Experts of a small language model: 4 picks a token, 462M tokens.
Below are experts of layer 15 (counted from 0) of a mixture-of-experts language model. Rows are named router (the router's row for the expert), gate (a neuron's input weights, with its number), up (a neuron's input weights, with its number), down (a neuron's output weights, with its number) and show model dimensions 0-95. Each number is 500 + 25 x the weight over its row's rms, rounded and kept within 0 to 999. Numbers have three digits each.
Before each expert's rows: a language model's description of what the expert responds to; "comes before" lists some tokens at least twice as common just after its tokens as in all text. This comes from a sample of Wikipedia text that the model never trained on. Tokens count by the router's weight.

# expert 29
What it handles: Professions and word middles. Occupation nouns like actor, director, professor, and inner word pieces in academic or biographical text, such as fac-ult-y, electroaco-ust-ic.
comes before: "s", "y", "e", "ic", "a", " of"
router:527537471533504511499508480499541463526447463553512488526542559523493534461506479524463478483506499495520516453513529508530484534480481535470497475517517528479500520462521541540426532560506512525467487493490512490449493522515516552521495484488506456514531475513513523491491535486493493497
gate0:506475499541514494505517519436493492510483492462462475507550527488449494499522534509515524522480463480461488536475511464523519442517520490495505484488474534493530501493515520468479498502537487491506538494485535516490482529507532520482455484495474497474488549449490552513512496505544486539
up0:541465487515489487509486464511479478498501524498482479509473521489495484488478486516502528450536491503524469481506487501475502506495495503473472506496548502515529513492522526499520493481519500525474505493510468503518524525510491513479489462476507494484508499473514539484500511533487465460
down0:511521497513521512479524494503512540515507487535521522523502514482510498494472468492474466495491501517521485480486478548518499500461502531528477521513467469498478509528525542561489552484486477499525427501549478493532488484475518537507479565484534518554480501488500442476498524472527488536
gate1:492512511498481465519476514520518501518492511522565478500504500491521514464487508519506505502527512509532465463490494482554458506475466477479519474541448466528508438509487532515527488508502472476508467501521506474540511510510490509513476500465511491479539467515545496507523529464476509466
up1:496498505487467519510426474499513521511484457528529540507482490492498499452520480521522561461487494463520512448508507470527503452482510478481506472455481462494474510506466523584545453532481462496486499490472500500498471506485529475495551483488501478524537521469517485543537491494473527493
down1:534496432475492485503560500497456545517546510479484467469419513511458523467507482532526508487504528545504509479506505494489507475493486498506440466502477506495497498466492500480473498499517510510487512488465529519477484490444499517483500482516489459523521506518477479490495529467539543468
gate2:533490471483532484451470474547524488484495476492452526522472503463479520484477539464533508507462523488460477457479536527482502499500474512484515485496520474539514501473486463501480514511491445492508506497480491445503499515497489487517457512497540487451513502510510460485517507474467495481
up2:525513491506497515511437482502479475543521523513486518512528489510528483550496491485508496480476478515554515520497467475507532524465508493496480528476523493503498530504541501491481516520501564480512523447516516500484501433497497486553552479478503533518483501508517460544514472517462506456
down2:508480477511478492495495528514477489524420508545535515514516480517520513482531508498528491509473493486534476510506468537518509476513490511477422495480501497476503540491517490490478499536494486504519475501533524472500465535514513482525490495514509467491517473533486519530552528455474472507
gate3:557498480496527508529466534489501524488487479519514494492490512473522520495506528525509534508514487475496490466515485536502518473526526502532486513492471455545537521513527524479513534567517502487466525488461514507479476495474532567495432538479513505530448494513503486558521452479501504547
up3:484488531446480467531524496503507470539457510521533476490520513479515484492493491543493501494481510535490546556544500491497516513491528504483486487496466469500464459534514491520500528521506497477545507534529558520520542519526494517445501499505561472515473514487509474478495515504433524492
down3:489490473497497491517519496470470511466515506515485464501497548474506480509500500539501492552503492497527555490466512549508449489488506467493560486482553491505514504522484504475472509534482499551519536509540467501520482481493498485499525527465494504529494509523512492566478510505492471501
gate4:527527585478522487505491519494464548519502539550497538469501524483461510479473480524510522518499500489493511489506475526494527501526512494537499484458502483499450459475496530546480505483527491501536504549548507463497544515477517517519467543475482461458545503493508452512532505495484499504
up4:538509492472511520477493453447517497494507497500498492526537501529496481508521498558474509499446489547505548507523546486531502472483494492511499523489525539531500509512497496494446485483524479502551478464514490516550486515548511519509535534494549522495499497485516496530510479496518455542
down4:497499526504539545497438528476479482488516550531505492504501495500492489532519485466482527490500481454504507469498494504525449475509535517524471454517491513512488449502466498507459488479467471498491499494528514489524501487517512500540458526551543524541494522501469483502533527528502517493
gate5:494517473557500437504521487520535486533517498514507493489554506510505496480499431473533507500483522488493545511487487479497465521463461511527502492522573484517525523472482450477524494488518479517447511488502475471453475496527538495451472505529490516499499507517516506525490509469499488489
up5:513481470515466511521486491488511510472497473523517508509518544516502571499500475550536497466473527519521469545489531457521521506454442512531479489449490490497511494491490501541499554534474539508458509503527469486484496556487486513460519489496519444489445522489480525483470532534496570482
down5:538523487524504467518489492474492497501519494485480509492509553532485517524482519535455481496515483549498474504487511502492496486505493465478525511531472517491497518457546513504472532501466476465504475503515539499528548494501514540534478529528495482496497511491480528487418511528498490470
gate6:468500516496502506491490503464507499507420517482497505510498461546447543495469529496497486501505511510553477511477515491480519507504542498513502491504496534494477494464442502502484503467470494487520533486490519473538496508482511479486511483549510560482450463509462496495523516503471521497
up6:502552474479500495540511522518497502484484482505461473473463501511421494489507523524481482456530521487480542487525549476523482503459494509513505480478462475493466515437503489531507490519489534471480473496519524488519520497492458477515523481556499472538486514474542529481520516518530531513
down6:488509499489501468508498530531549533498490526493455492514490497432474432460512497501533481450491529498443459499519518466516525505503500457503471482493520471546489496498487457516496506534508493488515513493508481512484514508538507502499532483474510513470487544515501501523523541495460473480

# expert 16
What it handles: Compound hyphens and eras. Hyphens in compounds like full-length and twenty-five, year-range dashes, and time words like century, era, months.
comes before: ".", ",", " and", " of", " to", " by"
router:497541505483537511487527497485456509500481517477502531460500514498482488517491500508481526527515504533479514466496488479474510481539547483521525527522473519470510474478456505514523495531447487481480506509512471498543490501521492487478479497500518503503484494508533477480481506474443488509
gate1:495490474518532514489459510499500497483499451514530506503487498434474517536490496442498486585480484485497495500519486471505472468503492517484517470521511500472504518489475530533491496528450460496481499573468527503486470472459464474470490479509562489509471482528510493505495499474528525477
up1:546512522511500508514500469465516476513502494445474442481511533499501506518527448486496487508487485467470482533498506482482492517514517541471521541505484501511520501484520521540495503514510515493524552490541510516505468479508543498500495513516541504498499498526502506504465468499489503478
down1:503473509466485530460507523510480513515500465483489456501486523521470498490507487530493470527490491471518521545484511474531461526470507469532505444479530511548489464495473518500532467535522526531509516470479538514536447478528508492527538534503503453536511515487509505505543507484511519463
gate2:535484502473507509502502552491450495485529557496549540503468471500456439501460500489504497479499511505452468491516534506509492491501493481484544521517527518482482481480501494507518488506491538467532472545477512547507462533503466489488516515496486546482463498508479528502521459473469448495
up2:485484490476492478503504513475517479525503509516528522516520515495500495561522499494471505521461506517463495488540499499510478485506547445508500520520465457521490441530499463508474503506539486472495457507485537496518486528424511488449519452518527495527486551484536502486492509511503479482
down2:495522508514535541508470486458523449482543505554498508512539507487531486500493507489499459490463530462488486475522461481533479516498510467508454514514507496535505519457529502516498513472488469525455532523557526457538524465515487508529509492477492478533508484494571516557472511492477486511
gate3:545524475509517491477541499482510508472533519499535508484486505515499498504515538496535507490496492517523510505523482511490503470501485501511523473535475515464454485520497530537466486488517502496483467510476455502513527476559509486492498457585511473523503476433540566551527509459511512501
up3:527514487504483481486484487533527534523451521480447479527466498463550467506524517482467498510494564478488506539465499489529503505518505500544510435487518509488511500498519439530534560500510502499517498484481538502500521495495447467524485496434500498480521507510447539460475499497508519538
down3:498478536486513508478528452471498491502493489472520515525500512506479482483446509472508480495457523550509533520573498457500506514515531504483444480481478479496519498492497504513537508499516491498515484477429485503510432493501460528495501461531472489469500479457521507530481497482525535542
gate4:495486489504475506519530505491505512511449428519512444492530494475448481457532530512468520523541523502544520532492546499468522508508536494531481521514484526512463505516461463548518470464501489461466507536499476480471481466476485539490519563522460510487547505504517467462503486522512500493
up4:539531479537493520507501562508530518471481479458474465464473459474482474512456498467460487496520566506504524509502496496549481504510497480479517483518535542520550487515493563514521500496536460480527472520479525465466541499518485495539452532544501479507462484542520512488478493463481484479
down4:545542475505513504506469509458496495491486538484500523523500495467509466527490502490492502509511487508474491489451507510535493478525517549505524490471536501481513493528477522508524508521527513504447455504464460514506554502504494481503475494492482514510467508482506501486513519500509476534
gate5:511511489456477513507504511532498519453493488534521537518480472541506523461507492526472510530517479496525526522473495516491546526509460478508486467514497491502497468499519526541507430510475512503461489466490469477488491542497493529470502515488500506536480473528517512525514567433496507546
up5:468512506481488502445540476450495515521478525507532532495477514486522529480492519535512502484511458503520510515472494525489498512499533506515511508521533509515529518487475490546501495482460500482526466497509517494571453494510503474514513489525473490509478479498533523524507489518478471528
down5:500509490533476499493507503460584462526520515480493466539442527494472532473484518485514537496488446536464544470518472505554511502559555494477498479517457499451547493501531518489499532503505518561496543488495489518501542451481478497543533499492508511453473481511491495490508518479479511461
gate6:452511529554461530444470527507475440531530515472460522488525481519495500471468505489488473472479535510492486499489488490566473506545487490509500470512534522501554517515492506471483484512460467519507488484472495487492486499477519482492500531489477470460508460484524514482485514465513525477
up6:510517478452526478525485533524489571466483484525492504500500516466524468501442430521517496529514494488511476477498525494526519512472497498530469505476532541545495547515483516503502496482519484452528484522490503517501511519504492539489525492482495555511530543496500478479485489488474490495
down6:555514521521492528531511488488523494502498502499447467451431483499496493495515470548500502509490494502550515529515534543482473464523509477515484536521479473482469495498499545518471524474530473501520472517482500471488499534468514536481515495534450509509535504528493509519524513523506534474
gate7:499516483480504526506471556511482458486526502531511496463526527483483521514467494454485498535545516499502476480548487525515508493489538490478529499487520461480521461551502490497496542506517468517494520480513488524537512517483473495532527519483496488541485500515520486497520486498506441501
up7:508492476529542528512481514494508520478507511520550502472526546541534532525506526498477495519490489482487486492500530547484469487481499531490516470510524488495521489508462481480483502490469488554467506500549477502546477526507448545499476509508474532524519493534477484503495439472526507491
down7:517515496478448484507480556520514472507535507525523474481479517468550503460541441510512498531450465518466505503518531487506463446459523524497515478494479502507474522524488491463513513509533458459531534484520520482475464548563502511477473511510513526566497461500476500541505487526505467486

# expert 31
What it handles: Surnames in results lists. Inner pieces of personal surnames and country codes in sports and cast tables, such as Rasmu-ss-en, Sab-ati-ni, FRA, Johnson.
comes before: " |", " (", "o", ";", "a", " –"
router:518537518542493497533479464485458479489480515512485516528502489460499506521484497501530524501496470521525459495504537489495493535557490531483488511469456502441514529496525522496474468532501488479534469527520510530499450497537480478510499456446509462535511515462515519538529539462539531527
gate0:470524528530538516558508529518471459476506493501528476437446501483485487470520522475489462483512468474509541501500529510474510484512513512495512544474477488557538467517524523533523530510469504482484480504503475513512519509486481470513537509490548523504492482513539485542561427498496498518
up0:457496500507457490489493501503526475507524455504457457509468531527504503428521483499498498502545515501527507476502482510512491517503517470455485500527515559510526500518512482537514523508479520547513503523490490509535529488520491531504495509494481468501488489440551489495469480521494513508
down0:476487473523493546498482577507482490506462492507486505484467501518531481521481483453514505562504498498484512486508517501500495511480506473502499515497538515480463477485514472504499507560482517497531513464512501496529519486481519492481507515473537495521455489487478512506485459513484468476
gate1:485477494483486469483467516546497520538527513511504513503496483456475482514445437463580467509482511507485469465519517484552539509487501476567472467503513524480528473508482498498492471498525482507496501485508474474525487480467479503507467517489501502489534527510496512502491495506550498541
up1:488513523483503496508506500479481516492475505495491480488518490525476495494475515492496459528511524484489476498502480492517512467495495510487530524523510531503488465513512524502504529456490511552492523471501492466460503497449531500469501483494502501499453513552475494494503494514500545496
down1:497499495462497537523464476523507526476500508488511512531478463531495493485528516474515475495510509506477478482513491483499487499521507496471485485494459529480484486467489496499489493500491506486490494487486515474538499499520468483491464528492514523506518493516520519497519476491561502500
gate2:516509497522508529477507494520506484496530500535517534474520487484494501480502533473488523474465527483465463468480487518522473480492500537492546476452520521503467543525501519516473513513539511505519465520469507499493479502526484466450507495500503454451465472487490479504460496506523514504
up2:499491465515472519495490502476484498536503490526528509480504553507490506458483544501452493497513500508455513525518508505522474492499526489529518489478493513493482524531472470447472518501506524469433484491492510486461491482532525513453477481556482480450517485447504484505473482486566543527
down2:515488515508493496484492512475517499455487522479468461467467516466482484562505475489531544497537497503505522478492502508531506477516466470475465477465514472511463504466561485499505507470507488517519489515481540524477476503487502543487531500519461516482564534536517494538477466487529514492
gate3:542499512503505468506521489509538510493519523479525494545498498502523534468484515493531517511473507493476509507458492502477510487503540547496504492510452487491446494491526442464529488504505495489523481520532507529438481523514471451502529542513485496492475558517533504463499475487475513514
up3:473485484488477544528507484518499507523464527507500470510471538477480473537511491490453466464510526466484511530525447465484467503519542507503467492522488508522544516447521538488527497542501491473486516493460506510501525499473571477522480518467457502494530487512477468499494500508520500505
down3:536509520490523480509496481442469525495536461483494487511458505507511484489460547530532461514514489532505425528470485521510519498467522482490497511527526510476507479473528490520527510518523478534494504492522481494524511545498502526522457534486459525485499481440506494510494540486459462512
gate4:500488508474509484494488467489515481471526513519503515513546477518495488495484495525533482486484535521502526476481461553512494458511538508504529439528509498499518484501477487496499506493478492474497459524512485468473523514530494472531452510500476508485495498544503480519515501529481537485
up4:520524459447541485511488510498524466490466488503534477468498501547515503489500500485530517508496480440467489531509498506525526492444492525508458500455506485513469485475528456508488541468552499496462504469458504484512499549538493493436526502466514471463492501494500494534434504558506488517
down4:529499488497491487520498522483476509502471443492476548473490486489523512472495520536483488488508433486544537507523483507519520526472516466502502482483493482460506507507504541519520545462530500521474524469484479488513517525504497492493505503536527466459488501437541526488509523456508502474
gate5:498498530496516467500518462525480509534527508485509472495526483457523479510530453516505535501530476501496493479511495465507521511518539484519508517516497481472476467502485477468514520481523483493534487500567536535479496505481527527538451495503476480500510532480494474477509502485509544464
up5:493510533473543497530505519519492502507518474497495479497491481509539470496506504481488465527526522517524496532503526486416514493509486496510467505488533499489470502530529526544494522500542498498529515496478495554515514482491555524502487529507501518485474514490506498533501479504481488490
down5:488496506511538513446481509497517465516508453491497518482475481526468532473456483517470479467503490470496548540546489490506488486496456503493484500475496483485524500546533470529505485518535533468498479471470513532513489481522477482504517478482509461496474523449504505473511526467488545531
gate6:558527486496516519459483484513497496490496447482526489500537468469535551516491519477520560503492484538505479453510504475507525523494490494537511511491473510488473531527537501532578491504513456464477496447472454424517529471484469466499509510503515472485515487515525484506466532494520485497
up6:519533487512488502472499467515492497511531484478498451465476476494507479547455493507502521490460486505497495470521437500546505525496490450527442464466495466463495499512522498500507480472476532491518483473509501466479519515468523510489507501519431537555511496519514505527500518439521534477
down6:528499509480516515530501523498530536487503480507489501470496446480502501497477472479521453529551537491492492490473523440540528501504511517545490512484485512480521472478458483538519476491501555480532483497489524472487559440537506531474501505519496502497498518511523528491484527520496507504